config.yaml
n_layer: 10
n_experts: 32
d_shared_expert: 64
activation: "swiglu"
routed_scale: 1.41
balance_loss: 0.00402
shared_expert_gate: true
lr_router: 0.000723
norm: "rmsnorm"
tie_embeddings: false
optimizer: "soap_variant"
beta2: 0.99
batch_tokens: 131072
Below are experts of layer 6 (counted from 0) of a mixture-of-experts language model. Rows are named router (the router's row for the expert), gate (a neuron's input weights, with its number), up (a neuron's input weights, with its number), down (a neuron's output weights, with its number) and show model dimensions 0-127. Each number is 500 + 50 x the weight over its row's rms, rounded and kept within 0 to 999. Numbers have three digits each.
Before each expert's rows: a language model's description of what the expert responds to. This comes from a sample of Wikipedia text that the model never trained on.

# expert 2
Description: Word-final suffixes ending nouns, mostly plural s, plus ies, ations, ities; also word-initial pro, as in funds, migrants, produced.
router:490512519517453567417509491451525459427489618515478533617472506527531570461477515484421577433510471529415511556499494564571392503451549561543503539532524436539538532462495477517443517505419537551451533567502486501557436411423465579601424492482472441514502563462445524537560564425407411566493449488573456458469472549488543619482466456480434503528465486510509542507418537447426549460509
gate4:506461519486423514432557504448548454418435601534427431529571571412557494446410460486435524416578502599457504482484394565526445575449467486486427487425481523487586486474498492505431470596521454485487566420514509523521504552498520545447499444513531391480459494412504528499507518472477550505481501442481495426485508590472493627443517486441414429491452436480456425496530528580462455512522
up4:514490516475463382573452498515461500500546488507548452526491477585503494534434591526520402546499474466481514533395437443459484539526508467472545411503503513527451513469606577525596501478418466511443552599468537463553416559438524547577453581431532498582299547546475507484407501512529483431460564538530463473502473528528446478463458547503460412503546518435417470523510484491481475494516
down4:470509438506465550631461530454557493511562523521567414528464520489473456546564474432558507518529461494549444546486511476426493484448404467395487397543453474540468598526472496468407526502532529597467499474510338559483560503472506494522439494508541561485479589532481406451450502500560449575563437455624502475535435525478538525487495531507475479543506435527451548516422571557541549513408
gate5:548474505466532502499472491482543427477462502477409578502502389509517529535515533521404518468600476481453469460529399450473502504543574502592505399413493496455492488500419573533447586575468486575499512491476554520501439485550506514521393502558530603424496392446559566483432473471494461456374467478607517398531494558468516508498500570476430500601434525531456538531545558502531470548496
up5:456535566507475487486475595497532523520563460481489504546569460450519455563509413533422540533595548480495560590577548533476501491541510534548506459522472467468545435495483436393565409598544475477489532482553485544475498531494437437514552472541529492498576520398559507519474493482590451503537508406589600467588548518503545453542584570559555522579479507529545493607500500443497535352465
down5:488451524533553563560523517486474491477475461533469601471505443465434520544559542526482525552444571542491536519548536511537447421442567496478465499527501510476389447525465498445456450440464470466528455533510458444484456464459499497546508606445397480521678507402550486563508554558475508521514481575559440453490552423401480461518557636472493512656536480548580453545462501505477460493486
gate6:498423516472467589493533574462423519526484632584486526509479487506512556461504529525500571463594539411463507483515547498483462590522528475447436499394471478551472572372500497507483503485584506574422519625441562443443432470573493533590477497449519396568495534510485457466452493526547550437429576554427530518453564469503431566512456459464504414485509516539496459437488494529409476495517
up6:520513449488453403534536438448495418523467565521436544489419478605416580491424478547539462466519455479464513517478520519484471568430471476540442565516468529481529514525595429501522645498560562522553541463415502554529539392467506501488478389468587435428533441502541409474559492440494527499497519529585533564505547548518481478556469503501363478569561551570464505505472457431449520457521
down6:495531499564574598511476433418518584496522540453509459476475448541555445575545498467494495490472537540411418633554437432454484471473469510548596545463500472362500543418487428493507567541554459501495450548527408500551496454508499511519496586514456427514509492496458542497565559574495545525539493430505432509451487480454576479480554473457494574546573528363446498507569444527463450422568
gate7:567436569505501471442631483463521471448428529501519448500515626431441504521444484558417444524499467544404518504493484475523480480522469504509535500420490523490391534501412471504522417539498497423592538605609447527511498517492474530480504551488507437451467420469503490519511536484428497554465460461486502411495451519481526534544459585466549488541371412596497494533546416545560407587523
up7:490486550430363448571520481490442569443530492478514501491481509619454438519624446593467421494421488507587530519428499596493514484470528560503565481534465519512444510482566516470425481495408566569473529532479520424481514454544542480357508538584502494447446585457535454437482512530557553523485467487448460486580538529518488528589510546479496479483502375504466552485592531577457537520488
down7:537502464567525522505561489524499468351504490530505552484371470494541409537518492562443475474544566491498485540539579547548524569507415407521516476491510548526466620623434489543524487535592462492434413520480553484488524496496478502482515525536515563524512425537633397565513480560491553498498525434488386423540526487461497584566501468504413551442558474543394473511534484471515492519461

# expert 10
Description: Middle and final pieces of content nouns, such as clus-ter, foa-m, pill-s, plus whole nouns like process, power, system.
router:510516537497408406537487493450468539438587578475458581421443393477461420579548512507455533484565517534592511490456491452540424569506440577531411445518483477448524464546475499520464570523505555503410620485498460508512454453490510496611470546541486436553486499458456461533468431432437490466449549438507520558504516539509571510390553461517488582535574507573472500421525541391536521509457
gate4:546489498403356446459443513509450506519589527456434576451583451552523486583511489466472457423453486510483530455499499449495452560521478520425396533495468517469503552379521469508479545473422551462487489507579480495600509494465529533572479533584515368559512487546487486527416533423455500483499460385518447594434510478477536537440541547494538510464508452503471567444438450460527430394477
up4:537478453398544425482510547470573540548541472388475449516547446566445489536479542452560427396494570592452497506488503542554465505485507561539524475541507543543514504510498459378498447542503602543422617467521468483447466430520560480499531498555573514541530517515568520562528507468576538511477532442610573560466559551485610478595572504582552529504494516524390457445512466485455464465515
down4:532566491458383543513479476526564523561488528584464487574528403570501539598481545511493475485498465472419330470435498563465467531427452528489466594454452496469492422574494541510471597485428464397490445527510527476540526424471518515522459578490507506547520446511465532544396485429459490456510439504506454527441542449535504543533478547562592477440472559469424618481554530524513467423493
gate5:500517454477465413517598523489492545475559543404519529430555558535439350476434523556511512540530571452520515506531493601524491511509440492541427479484543515490560472523538540431530553533465489570518564511467475472458492469531493494595474526578512443551528426558540486503396369446537549427415543541479522479518447458440495500458492396478523525514514472589466587405529445497484623499577
up5:502518506506501479477478543517537495547431487437489510496496441540489515490561451533488469503547438436462572561505493424458475538534491440402486570538505556506461570543458498493514556454501495469489555483523511488598502464546576521484404587527513464543502460571470532535417490438333455470600503507569661461506365554456537625510524540476543486574600474529426495459567516528506525572501
down5:495420449557442492545568525500524405554548428520428461601546589574496448407489551482513576497491557541511509468537555576440549521588423482532443463431415682497452491511531559542520543578488518448540477435502455513429533572527544529528481440527524520513473454513506490481530581470470415461469458463541510419436522484477456471508582466541548483448523570476507569498479451554522461528400
gate6:520499555479371422494524436434418551475491560412404539433578521480509522550468474417454629422551544472521493456430470534493489489509535516566448562490511503510562448541499453544471504439573413490497563575507448535504439533496606442430586579509458429490539501453536582494468558438463550512479489477467512521431592478494518525538507410519461494468427498583490604481517525534453565529531
up6:492500447436550528417463541501513504461453509424565479547539469485557483536518524474559466465513378410531497475534461430529459550465493430496551378526480423457459585490589506499470571488551460502607488456452616522514568594552486383519441463564533564526539491456492470504463475484569448490508500473483453570507517428510469466602517645466496502502559434552570492527483564446489468470414
down6:463521470528511513458476525468463472460495512414524519592537445490585463571463451553538501587475522491445390564438550372525475414516470557466485490558535532490514462480479380379471518520497458497522508522517512505476579488453461463506497465508480531489578537404402562442562522565462497445489594522512439471545511532480461533506386521481475505500496389494582555506454453488568498581654
gate7:490480548472514463488537514553575482493542612458581558494489444502441490463544517447529417548562490491465497444475462553492522484581473501507409441415549481422511606426477588477602499501447490481507554519565491502473451489586518414436508464559504434414388500511531512481533487554499574521460450466501526509429604448463457491600498442482463602576512594623557519535468519501523434526504
up7:456581536478481521511518549551467544514438457528536436472494422519464496609533508427444428600469528489570502525416470532461531491436459550615517480549425434517564470527596466475533498510443506483486446500429402503545551499375451537494539589552439567511532542484448424564487454473395512603433477419533506413504501440493515553477470523473414480484484480576465524476443462472545540418456
down7:438486531478524464474589410474539464491489460525523452429431547574397480498510491457555469522498497448387525421512593559568559461530447539455488391488521585485424549465480557515554559532491404508534425540474548433530459569515555458379493498576509514471534522511435491524466492594553493474520551444478518482449535480383477560568568477534530523500464563565398543491510462527445486608497

# expert 15
Description: Verb stems split before -ed or -ing, such as conclu-d-ed, reve-al-ed, ap-point-ed, creat, plus sentence-final periods.
router:441547429546517546449435491501526550567552486541416444526495476561574527589487585445461510570524462472430481529496453441475580534494411511442329484459554483489444561525425547508488522393515491428463493485455567523532537524577537448491432521459486399594513466571488523469494470534512478468540533454443568511527512587460582405543462432526522426471542438493465498479560513479545509574429
gate0:472400514439596536474529440493519446475429463556525415512499471507541468478541532478458502422569498398463450419497380621412512516561484501540489543455522531517432552484499520475494581531467400567518549582514588456414479502498461429476503510424540422572559505519476533525536529557599522470411533589438561430440514453407577467557544516492478489439493489465514470509471462516471442487463
up0:421526438538495549442405573429529466535545438458524473563537501473540453565500615469454402498456497588498428568539464506447576455462446445497450499523536488445459509505528516452503474445528505527500475465502480600458427424452583540482501547500455525473467479501441574570528540457673484531500530504545465552630463535455427467475512448514476532383470445575480524558501474525527585496448
down0:464480522493597471553496462484459396540588532502465541504528510553469424415535413529549500460436394476485487432557469569522432465525381578544472489462429556463485458552497524565617493495578488505499459503448541466560527497541478481590624538509480600482481520454501528490466596407567551557497504519485400517448564546449439571467561489466510604538519531553544516513482555502497465475457
gate1:507531447457502523408507560474481551487497467475463525582522487563513483513521453526486485416500630549404517415481484599506502531505485459572529387535418499544442455483461541519556427389591391516397526549481519504435569615443449484515586466499577462562483547467525458530449592526500513557522494494409601459519480512419496497527471470513528474542454439526437445565520478556470458487504
up1:433516426532458447492473558432469434509384502462553497513499521538470469486546545590547500516517500521522446475461490399529426507493490434403420508473541531504489473479422487438424484424364525484519531476461630475500438612441512551579536591497471485500509490519431519516480540470506558515524562479458494514433504563476606534478451385454543553459495458507462483538511604425563608515469
down1:552428501567510491477444567585567538391460428516591539506447587441421552436516590552467579429548549468523469588489481543521512528437479519470482531427474453552424503501592518544519520540458472465496490517515469553443436478366472481432539486501526571502437516490504476562518560430613452474467400511536512545404507508516531531453476529462535399487459484530477511612502509549485470436568
gate2:462444419456514463554538447510644407542512569512573490470521509473500482444494528490506465519587475528573452458548439577348447576532430578587470555529438475501549514464400499461498463431456579525467458533511572562475578525526492507419451440474531461506508454524435523517433399485541525485450576531476484538496552536499581505520534554474507559415500539438527472413474487455526430552529
up2:480525576537506481528544516510491479516534552442534491562387489483527543455465520557557400501448512536462536442531490585545464594520493499545613452531438411459550436561507461474551479516457404568598479471494463449458343571489477505498534477501481442462555580549499484525500375551524506601500490658499416505545559492503497496567443576542478520508509510464504467502523524468482424481566
down2:493407499533430504551464579451387547489471503471487486567528466531461464569497542498447596562483469510492557438501474546572439532553452476522433468534482504522515491458487629564409461451555499461538431501557452458448536536552581521458396471458448510481465502488542613444442541547421523500513415446490534533458532480424418458547524539571541445602509450417526505525519512409457571548432
gate3:498449528454502549397551475565506551589509572498577513480472493514518490502509516373527492508507514465527431504433448557485515406535452486498500545446548515562494508501448563461462512465516501533497564515560634506446572491520532497515442501444448424494398479474480571518538471514533539479501526523478637523423546548407529493441540416520546448490476390528487470572543308517531507580486
up3:442535508557369531399439542455522626518454543437460572563463509380506526517515513496464535503374536548414438486477531540487537532429524531440456469495475505538441568454511432509550512407584475463487510533444473411531438505543492550579524565577473520477467497457529487439435463563458442502500489427503580504423443554486550508461503459483502435448472494366487530510452505555476512569447
down3:537478544514554575399506675522367557580430492567494509547441470401432565527484448478551563478478449459537580490556505491477506541467593478556542465559488437515534585497547511455492565496433534478533522472447461449519492541481467499563470499469530540543398465497606487479557545450462484486505532563468499517554462437561560487475526496520371501539521402494451556500540486573505529430482

# expert 18
Description: Inner consonant fragments of foreign or proper names and long words, such as Kenn-ed-y, Philadel-ph-ia, Ar-ch-itectural, Bhik-k-hu.
router:554526519460486539477410482587488446592491458514394582426549488549512422549457419497599405471509519514485471491390558543513483480510450486496484490449560553454459553531491545419542551464447495571484604502464484473463484400545550465549432602526507486584486419466450464525453428520547589463515416579436448465465478552490515529577551471534519576571464493548451508527483540440540474553459
gate4:554504530512449476545476502503453466520458508460454480462439407467534550546507487439451505405453466552470414498572542531434466550437516464452532542558450538468515501454543502491578556495417452512497512456492397452547496518546479597474443556471380558520525487526537604595470461487516601547487477504551483419501555432494506586434567466384501422435452381480559551553520488428585530494503
up4:545530519490426454458499457470523522494541565549544499544484478474418466528528441515467444501486433561548543556385514522469556569547576573434518400506565510523557517452455366525514506568569488392499495577506448514580491429586616464461509485489493446613404505518569463553505515505536529461481582534470477488543466461510562473570514487556397535581496450563512520519504497488383455462489
down4:489475509619473488560490467445482425519460454472501492432433457460475428518552442505517511463522425545517491459493553434460591440461486607499555484514380617452493447502511457482555557508428383588540483450480444455495552498590526517550483474407508550429455480584485535449579477512402511461486426443504545514530455474471511512479568449517431412489366457536481531408502507513465480491519
gate5:571464511382472550468560538499553460499411476532517562409408518458536453584441495562534386489466565569468549505543514600383498582502463447472476540501488476538482601536512537497492450518508527537431597478529445507491450492506506536502528577507506457531574395485595517401470490492463539557489453553581446373517563571449561489500546503542510461508473534609472468522471506549476494481495
up5:474482574545551492483466536518446424532476422446482427563444451545489531551564574543491453448523552567502561532407492562546469485413516521547417518517480591520503494570497457458544353469421533521504537492498498524525557490520504554536512587515521459538597626475480497505407489476520511520541470590512619488490490451501543420431469506616538438604528432485577521528558486479446495539534
down5:543589422482524507502542484603552474594520429468469557462507485483428460501533549615493473498462437439572477523499420540581435540487483384517520462527454462490538599500429568570539483505461550486524511504451470612482480589469525515558435508466504589495520463505498548455485555497457497477524473550491482491457545580542610491488489580442461407515544401554462476598518594440517518547581
gate6:572388456490563530553442484572585475573446490491500519524427496462521385573523472444526465459445495528463444416454525524469544457531555441489535426525548487419537524484487440524534518438536437588566520459550479493509563493520460458424429544466526501486395467496515482519500624524480494453507453423496472531522447509487477586583534328501579485433493436566491572459469469498504463589507
up6:564549542542510448546484545464532502530506447552456548502514458581589370439515519505481485497546594454463476546495511461421454549529524522451454495502449498500535538499530504473509468474590520501447488423504454486432533511596554550509455325558478511509512349418503555587487549514484541478450509471495524486567487424494487462496533505526566546518476478577533550573436568426380414426545
down6:469521437534505502570500495541448501529617488420597465478494549444487563489456474487401532578569478493443511541527544563475446587530509475542482467510516410573510601451534485492472542526576556477533441538583540494569526407422465589417542493560493453513450533507390522500501466492538489501545520526563484511408499496416556552567515526440435525462558542427484511608527426423481559419545
gate7:470481500424494499461484566529512545479493443513465602567449506445492465498480447530517531444513461553402536522459528408520525517499375481491449562439396493515602518605487504436486531525535530466561582455429517502472526493492504483440558591608549495492417437496476487423451504483549518525517485424505482505511484605425531525533545418438431480565537571556444557502428484559524367483585
up7:543398534440519463471531479596481425506451528523420501510564531455573462464429399459567569497545558511488493481504526479526532510459484545442451565585601537554564483480557521522543567472552465449596381427537547482434471472425523557542578496521554532499608473542550461459446395427580449488546445490483487469538499517519509542524436480481457525456594459423411431525515467502544510505551
down7:518579386549462588540490467581482496530502401491490476491405533304576525511448480511446536610536577508552507537439495423458454490466502476563602491502453520436534499448487528531520513402464472541569487485522549504424485527454433507542588468450517515547482558543496553492506486430488511510484569465503458599576522506554453536477465443484518563632560491537504444462475483459448546497481

# expert 9
Description: Inner word fragments right after a capital or first syllable, mostly in place names and proper nouns, such as N-et-ley, K-ing-s, c-y-cling.
router:559466485449384451538541541543475407538507445424583537412520478445529526531458435552575512498547541525521546543550571437552494537535513511537562402543461538425467458494554543419477490425453543531436548470381533439515583515404511544480479401449437542477475547580529500565514473488521530543517499552470423422464458539508514482503471524482576450507417483515470445410466578473413560514436
gate4:525438403457490483463565459515485539458490466430436445462499531466555551529386499497477567515622468483546598502424505573505476515536507555514532479449524537427524426460470377616457523488407485438484580537544471527526522413503453505481531389474505414485509547535596494497482498416440530526403561470545467461532572534533494495535561475422613474452445451523520461472529482583501524528526
up4:505516500511560538453484492463478556491435550510537391591461463484463561487524489500375458545560394498483427511553450567454533486397500453515546522467513413581524552552485421497424537565512461494508617513613464517398488495502494481533549419437567445442544512497573418551442561534470410554468491528529431483442506470475540436526505465448500563437554462559511536478470513452567574529564
down4:593467518547439572486536479480451459498533532494529479536490533538534466570499462504485534439522477517439469430448486539573458466447486480433538546482417575524523582472481527431529495503491476579563491379521550561417514561522478516504417497549415608529412511424479376493521417499551438531509528467602466475475466436367478540512529527493431541494579439493512454443548483436567566588438
gate5:508484497434436455557515539572487423544518425438415463468534425473574449477478517610545460479640502572500597435515518459436436521448481480537473423420422596424533577488520566460506523449488466481485590497563585577506436522499450485561536498485481468499453538481524555461487504378541540561476512511485502528482443515466545528519460621424508500553499451564479480481592497440426533494504
up5:541448498566528463592557491535541517549518480489443459454504581537584482467456506501569413468679483525482471505450457524518450519501494446425524502382525420552560473471480516520481449536519414506542509463574434502432518500494499438573478589505513482453440560445485510497562462587510494441579546495385483513562513602498561468536497495436526526442493434547494553591527518643534493524530
down5:452454578488583526486585492368596482427531510525500487473426484487502585509449536518494494538513489469501500521574388602555492548524441444567471467427472506537463495559473489495566483459564487535421433527533528478512521496500544532535512435489530529489457480523571505549456451479510500511510505513414538560536516497256488547566516514450523577580465492581485557513463413573550477494529
gate6:474555513568464516456513505475523520510484462493470583442502382545521472533487392520449551505528572567499573492545538452529463575560545483486448530462541554532510485452497542433408476500548495585490562494506537559467629444421503500603565442505508487501450522514543546471482450545479564527465515389653461479563503529457428566496448556487596489395473509443425502505477466504533483523373
up6:518517397527486396580475518473464487532504465546507562587472454517547476486445521565505492570521499544531398491452521470535495527501523484454609419615494505451499469511424574628470538446479516463547495518560521508510525534550550521486501439495512554426599450524493543554581498492561405474527533520457461433486457539471540588560588557505523443576475499373537394537500558487401551518537
down6:457453533483506510465551417539575480496455484605423526523386501465499501489493574481476537513600517493472414526548495510559507538385537517475545546508502607538526450558510519448472646519470498557500482500534433561539535449502523524564459421549529488505534441471539511568624521525481558542489478560524575536566564559355475556483534480514446460491534483618413488452568470520535484546548
gate7:567438446511545571490565609491547444476478430401530473479477482482473518440365486512472513464540512394473558589584444530526576511533522477447484498433481434524517523489526509419518534484485516429465559451403424502491511548477493397481464480534562527485500445522513515568513358497471466545488574545572463511528546457441427548451568521470446537488504567455574562462513462506569511365507
up7:466522420432413547581469588571502458434547416459481514513620453473452468442553484485542503567405455516514464518518527574491448405518438481568510461434554411414431544565433479418470482505525443462432503526498480449471603516415524505544431566461523542563424427454455472542510519447519544498412495496513514399479555406500449515571454489461444480472544578491471491529514502513497486557540
down7:478512489570548471475516555538480516513514383450558576429549566467545521505527494468598497530475554490547560520406537657428492463518536436632546543418470473475488543417551530566426537475538506551492531463486524516533451493515620469549474533471538529544503493527615501480472535487476488463488512518435470447435500520449396528449368467533556523428511520480464527424512497514451566542600

# expert 14
Description: Commas and periods closing clauses, plus of, and, and subordinators like which, where, while, because, that.
router:527530475428543431504572529510559535480482531467475510486520546500449470614468529511468470386476477446450538518575499480411480592499430411481450600435510536467481513471456464508493491448546513401524488502551476436542601411454481532443407520551465423468516512405523402561459484431456525436564465511522583432493514446519494587489531518375506535539410532538544404524482509544521486585483
gate4:518536472490581521409452559486457508433541460641493456549592448429539573586554458513525489508480523452538479438542476555518416475505596482521438437642484508442499499461510419488475456609586505526503598549592482537473622522529451468516431553543512547493489518627489519517544468442571538491549520505455415510427491460512533516504530439498478559573459524518495431505470528488499492504453
up4:482560442468497456568457556418498474538536538516560540535629546459597468579434489521517508504517456552471439499476447498550475559476460447458496569498508514564549512471463449489458493530530546623490508530447505494516530427498522454477489425477501561523479381441315444471457485420489518535432541463505569575541406484510487497469410532581563485468434547469459495489412528478453490422586
down4:529536480483416468507489460509546407459483594485463513524511584516524478400458525535513502483514476606472531590506531574471564539579566477484570543459489465372430476547513591595467514498465499436449483469447428512510469547482495450491489478416550456544535500540559467457465541458617610466442431503507522459564518540653445543515428475477571438455464552512518566487561522473464423504489
gate5:480483477535453478526503590490441471459543587473503565543409510502561526538471474544531475523516531508593536467561446494507427423518442498460418485602497522507461408496450462474471514449501571484497533566597419546542622489521535529492563512645547412477550559536456476525489563514442534571559582494599445540538490418515522520384530494530576534450516552510464576454499470430519446560514
up5:445526506436439573410432579545390490487497556572550476490491474503480494435485481623488529469593539473524576498448449549535565563454420550458546419535496566452496481558586486469500408551501521521467417611493584486495495514474491480544548459485513517499396386513499517477463516521392459506532541423501564527528414581469457486470482504555576432497486448454506480519532483401408503477486
down5:525417496370485490554482486573576578525545462564430581516535474482494453544517388477448436490513501467406489442485492523523507485520474418444503486481502595481494478571549561496455545493537412477518487494474482523508432477495538367506459527436554479532528499416608619483480566518546472432568398424457527566473473423425445504511494566538476502488518546580564456551566487467530488587526
gate6:468504538514417494494450385502451456511477516462605563502465502464505566502539577425528434486584509548464567520498562469506517545578477498434396518469495498360511592543437587508527455423553498538479400476507515524538519468516534438414473550551410544513446498549555504549431501489451491541437492472508639484476538404508527501467524501495478544494501527590543416474482462526445566489378
up6:513503499474483473507545491545576404496469469454456499564438471436521478445479538463445547543421410487448544519535544514565467603573509482367548504439579515568470480484591476480535482396553475567493510538449477555454542519501540601435486461466542510430442537496543525501526459520495511443474469677569602501575583424492456475477478478485567454497530556493568439546494510509503455590550
down6:420529559529491524521443532481540561528466472419518514548495485530457483523503484526577524491464522531477427548450488567550494471592537494476488611495498545595491413396478488477587445571487543564541478494531473437542540508486526529588527514483569502457518448561460557499513501529416394540481447512495461390508489583309524543549566460486515529577581555487417507617497478511450509439489
gate7:498503482515626548614526497506454438437533520426510570485525511532555465585403496466519505472543478511444552503494524547445503602535451458497450548475500565580508584479555513562461503547582473431547447517509511481479514485506544467479544549532507469616441425434528448504484484557448523558418540459616484443376457428512514516442567519412536540553580473512571389493491473462523531422503
up7:460540417441471565467437538424503527478480398577426477435510549457489537472550508359499560543508553463531573455492491529466558502574506514591498499476474503563592441474511435545529486498471412561474484369573389514548441557536430508491516585558523489525506452565503564433455597583483520553511488470508510486496453495483539586539486461438442529530442418503486511602570512527515534446512
down7:522579514428562435622539514593508468481508505549479430472510483529452486517500494453497500455650491561501510527517491570518529505443488455506514537472551449435393530458518526529488613588402504483540431509396511401511477467542508472353552553563522488506565527468492507510579478570453617472539551514478541493462495449497510524524545540460487475559517487373496463586562554458508483535435

# expert 17
Description: First consonant piece of a word, often lowercase c, g or capital S, K, D in foreign names, such as calling, Skyway, Dinagat.
router:577445549467547602489497483464496407520521549495502482473467461535476635479522481493552538450538544492542412469541543564527558458565455524546527505550487575516535575485555583542529459568577521483438523446492565502405385486551576559477395459433579427595506537495459480443456458601552543475499553458430412495515564438534477420489506589493559461492437495520450487512491483554506486534551
gate1:484570549561541575496615472521481440520522500398490549512468527426431474573440451459547469469544500433489464454491465571498458511541462544411485503477461429395578480502509418502533483517460501471476461476509347531489524430533432525498516432606523494440502481479596525545443526499460506522446565478504513502565578503469565581532584566536499549456462525461635484506494500616459535556566
up1:563452465476539425507555510436586473415472530455576575496551474531402545493447565423521490475473529529538536485426517478622526537524481542601514512531470561474509437481503529498538479492472588488555560498493585443422537438506529512512430493526607491518523552495485531443524528521422499562617609396484443476624523469505491511482533373463552552492510557461421538498445491484474499576456
down1:481413525517426444493464512329521540495500542497475454449484505553547427520420524332509466511469492458513514552559392411575512529469525533527464469425512451540467491556503589542470558505417501474418435478478511564548517499584490469509521459537524478432498513472482489484395496494478525450555582438477592527573484494520449466504526584506506577416448521457550444531434506457613489490468
gate2:527523585431509527592554553502491453483467536513486454480557581534425509450569554503547499483486545504572492490532529442468492614488455535549484528484366433482548478514522508442588468580623497476413494493536536528543492509443434561536461510507472498476473473479529529442482400530440519559463573566442494522420533438499451482400441555522537434388448541591486566471522368475520500461554
up2:565425450479563448537505471489528573508420506541543454562604571448530486551480476472579398585511495614497465505542499503455505514510483466515480515469533529575522502483505467520392553461427470503443521564564505545398505426573401504483496517428387451564459486545444484503465500519551604538359458459454477489525594467498471513471490501519455464502449498572406434593566496465468453517495
down2:502523523505457541504419484483537468517541500525468463501599506473558373632464488387511602570512513560462543471451452515503446430514546481478499495500492487543457447448448519562437505465506503542520490490518643550516482515390553445423484517501465513476539475470534528528471577466554530543482626479590537537488517512536621565474465500470575524547600513578521445569421496380504485546494
gate3:546445520450504522593577552553504494483446479519487526535582472574558527507447359557548577527575507476490550441436482523487458451475488480502562412434483510432472523446515531495528429457491469407434508482596480537544518448518488435589435423463560320516467436514507502569536494541459473484488546524382543514480474559488470551488459518461534514539514460460425501510488500618573421489534
up3:491535519497424557517429553512472526529499471543584425485527496556585495487548518524436478567451417413526554498499565509443450513494475519536476466493392369535554450552425472531411550465441413447409527527522411531552492445433502433526438527522492527435509448544518511521524452479487433533453496493498558501402443555497520479471530344507545623586495493532456479463561509551510460548576
down3:510470458605524425523462503528559549462459454566527420553542536519584547545522490497514478458436536465474459418484560405583424576491540527613530435562526530472585531459518498460475486507510520475466558515618540480537515528452544434444580524492468439572496523518513401555525509525382556520495486428518544478546479566533562398512581527330486434472491495510434499479539526521481511456502
gate4:514413534595528513500542490415541465529559487508494535505490474521598576442452487533569605458478423555459533496457520484483443559508472561425489486423465497509536553465491526443430503528547461478471569566446462482513547466580434488537473396465583492548449549461597479544491552510411489446585559467544520554477534464456519462529567502515581400535561490524567389488482420579548513588586
up4:516594531464551412527520500534414501473526461499456634407504489512466502500487483415428459489512526438594528500401540532550514457493458508609535449493560438469513474544591506478599377518562605481491553408457384482542536499467460502509512510509481474478478553373529475514472466504468528494493546477561546483502394540554490475524501527481569528477416558472424461457455446425444481453451
down4:518451447590604538485544477532524460556597465454514394602658492494525472457493499471497406458438571439477507486564524485536457460671475497475472518490563530601476466498433542472504483602485452540484505502575519546496487528452551568425500443445495450486589536564500444541493510468581518496492521419482441548558545488550500485544530558511486553505523478508625535532560488514515441515492

# expert 19
Description: Commas, colons, semicolons, dashes and pipes between list or infobox items, as in "Las Vegas, Nevada" or "14,400".
router:530562469512542525496496634539506536464474520503454442522555534478497507519547518510518492474513414441458433497547418448501481465552522408488536489422482458466512561456480537514482550490614467514536559429466498567556564544411458487592524490456570523441570461482559487425555467541487629410563508452593448521584457587480447531580431509510404427537433537522538490588513496574459435539508
gate0:544493491428508496630474475555554507479433538446526469531470536457509526610504607565556510521514561435454483493499505603396405551524516454513489423479573424387524569468530491390474524527508465463472606467505492501504555522528502568493461485490536488477356513503537523453527400536538603465533540486499474438465437549454526452457508553438454545493524552520458417473484508533588434446483
up0:435487499519455443504455474545579406474471541456431425517519499393538517504454461517495454523569523484493552517467452474592536577500471478473462503610474598432571475479441541539458497506626467553582452532495489477502419556483445444591590573546538496504454430509573403595515470548362451489506594455512513479437524576499516505510518516536508485459527597457548546521573505490440492471523
down0:458502528480532509548430520520505488496439493472558533499541514463461511470535485551559507525462537543476550483490531399511455415471490536461485598507468487597443463504555502512470554483470516544434557536558454537418494416530547487578606439595637498387494532565538552509517413470439494470505523417453441494562592485412457582454391535569542588595451493454463510470529555457451494512440
gate1:442485557428487486619610504374511489452518566493488559446456440544507470534536505533573531470486429478429540515561494466516472530512510479485492512483583490539590620391497516517493446556525534546605570472495530510436607546546540458587450489487511484468548524448488524556435484565554565450430508519427532553419510486476415539458449452461567482567512485479566459520392446426536496484468
up1:599501494538534406479546397467562518481502426512402513534499478475532440471519499415527505564504476438553515535490518473451465461486503565441506440460619429513447496517515493568440527456468557445531528463489601563518442500481504514531482424530522585527598518579549420563447483503475459535455468604525490502543500517508537501438544515500532534507418411582524379440465591581566480502620
down1:478381540449447411474531575468478453603556474532440488454505545485438394558501463531493510573474541556511421465499546587486554418581540510518490520468451543416554473542480481593460553400471617446505557465631500554409505457449496534477440433414574579504497565507500464434470466557507446531526496519427508466483487551499526498482544469469497458467513585465526526477527428469563496440481
gate2:505484589530442556477577502428488474500495473531576455527461450507510508487461504520551475597589431470487507493472485480573552562493481468404470480426520504502469525455481586444617493497569508501525449498537516602506539511565514484555544568548548530536480482555463488520437481555518567566534459519451586587485443596379418503492473514475584509520518431529485491489448457594498413666576
up2:510534509462510432506512422475571433508546519524584493412511541507465475413529415530554568420562496556570422453434541512555426463576417486526444488440520498478577537434476460448563475464501526504572509547470474498491520490516492499499485572547478493401509431587533504522528618490508416515442494420401441464468521579550524496456590551476449465379544492470558435452443583469501471507588
down2:556430529479510516460441472462438563571481489561484408573560490454517511454495519526527461590575477441421498481469532422611450493541338471442480566484573516516537427509532525510434527546538475397536490502499492566523552517571520498586421525533427522486493587593531488556534413456426555519488538472444466565543579515558447509484452471495513593408519531520475472495534554546521585466538
gate3:524444518465534533458495518587495539535536558528487489467511442462514485528472535501559557492548496427458458503505469623428480473580488367380568529487504512471496510414496551573625467437420445528509510425485500515541575592507484541532492536512511437532525428466489551447545421424468457551498574533471494432585511538406516477511486518391443530490409503488582514465553473444569385528520
up3:422464456578544514494582477470490437497443470445449485521540540573517477494507512379504521469598445487461641549526507618493559448557462435457548509512506477495417520537503487479425433452584474462464450482506512518527438475520557477539476374507516477482477472506419420516520584519510534522488499478459489470550552485544534517527479551450488429390521397661524613506562528527516553518503
down3:500532490566584579554448602497505459490558502503467528519497479501439481587416422511531530595535423456459419513469551542502564489498520529540492480489486564458575525548484485551490511621558492411484529490459470452441526436517517459502465523510382513505403566394520455489530498528498490561535516518528505507507552555524461535525492579397469424575507456539621544446377510446451577508396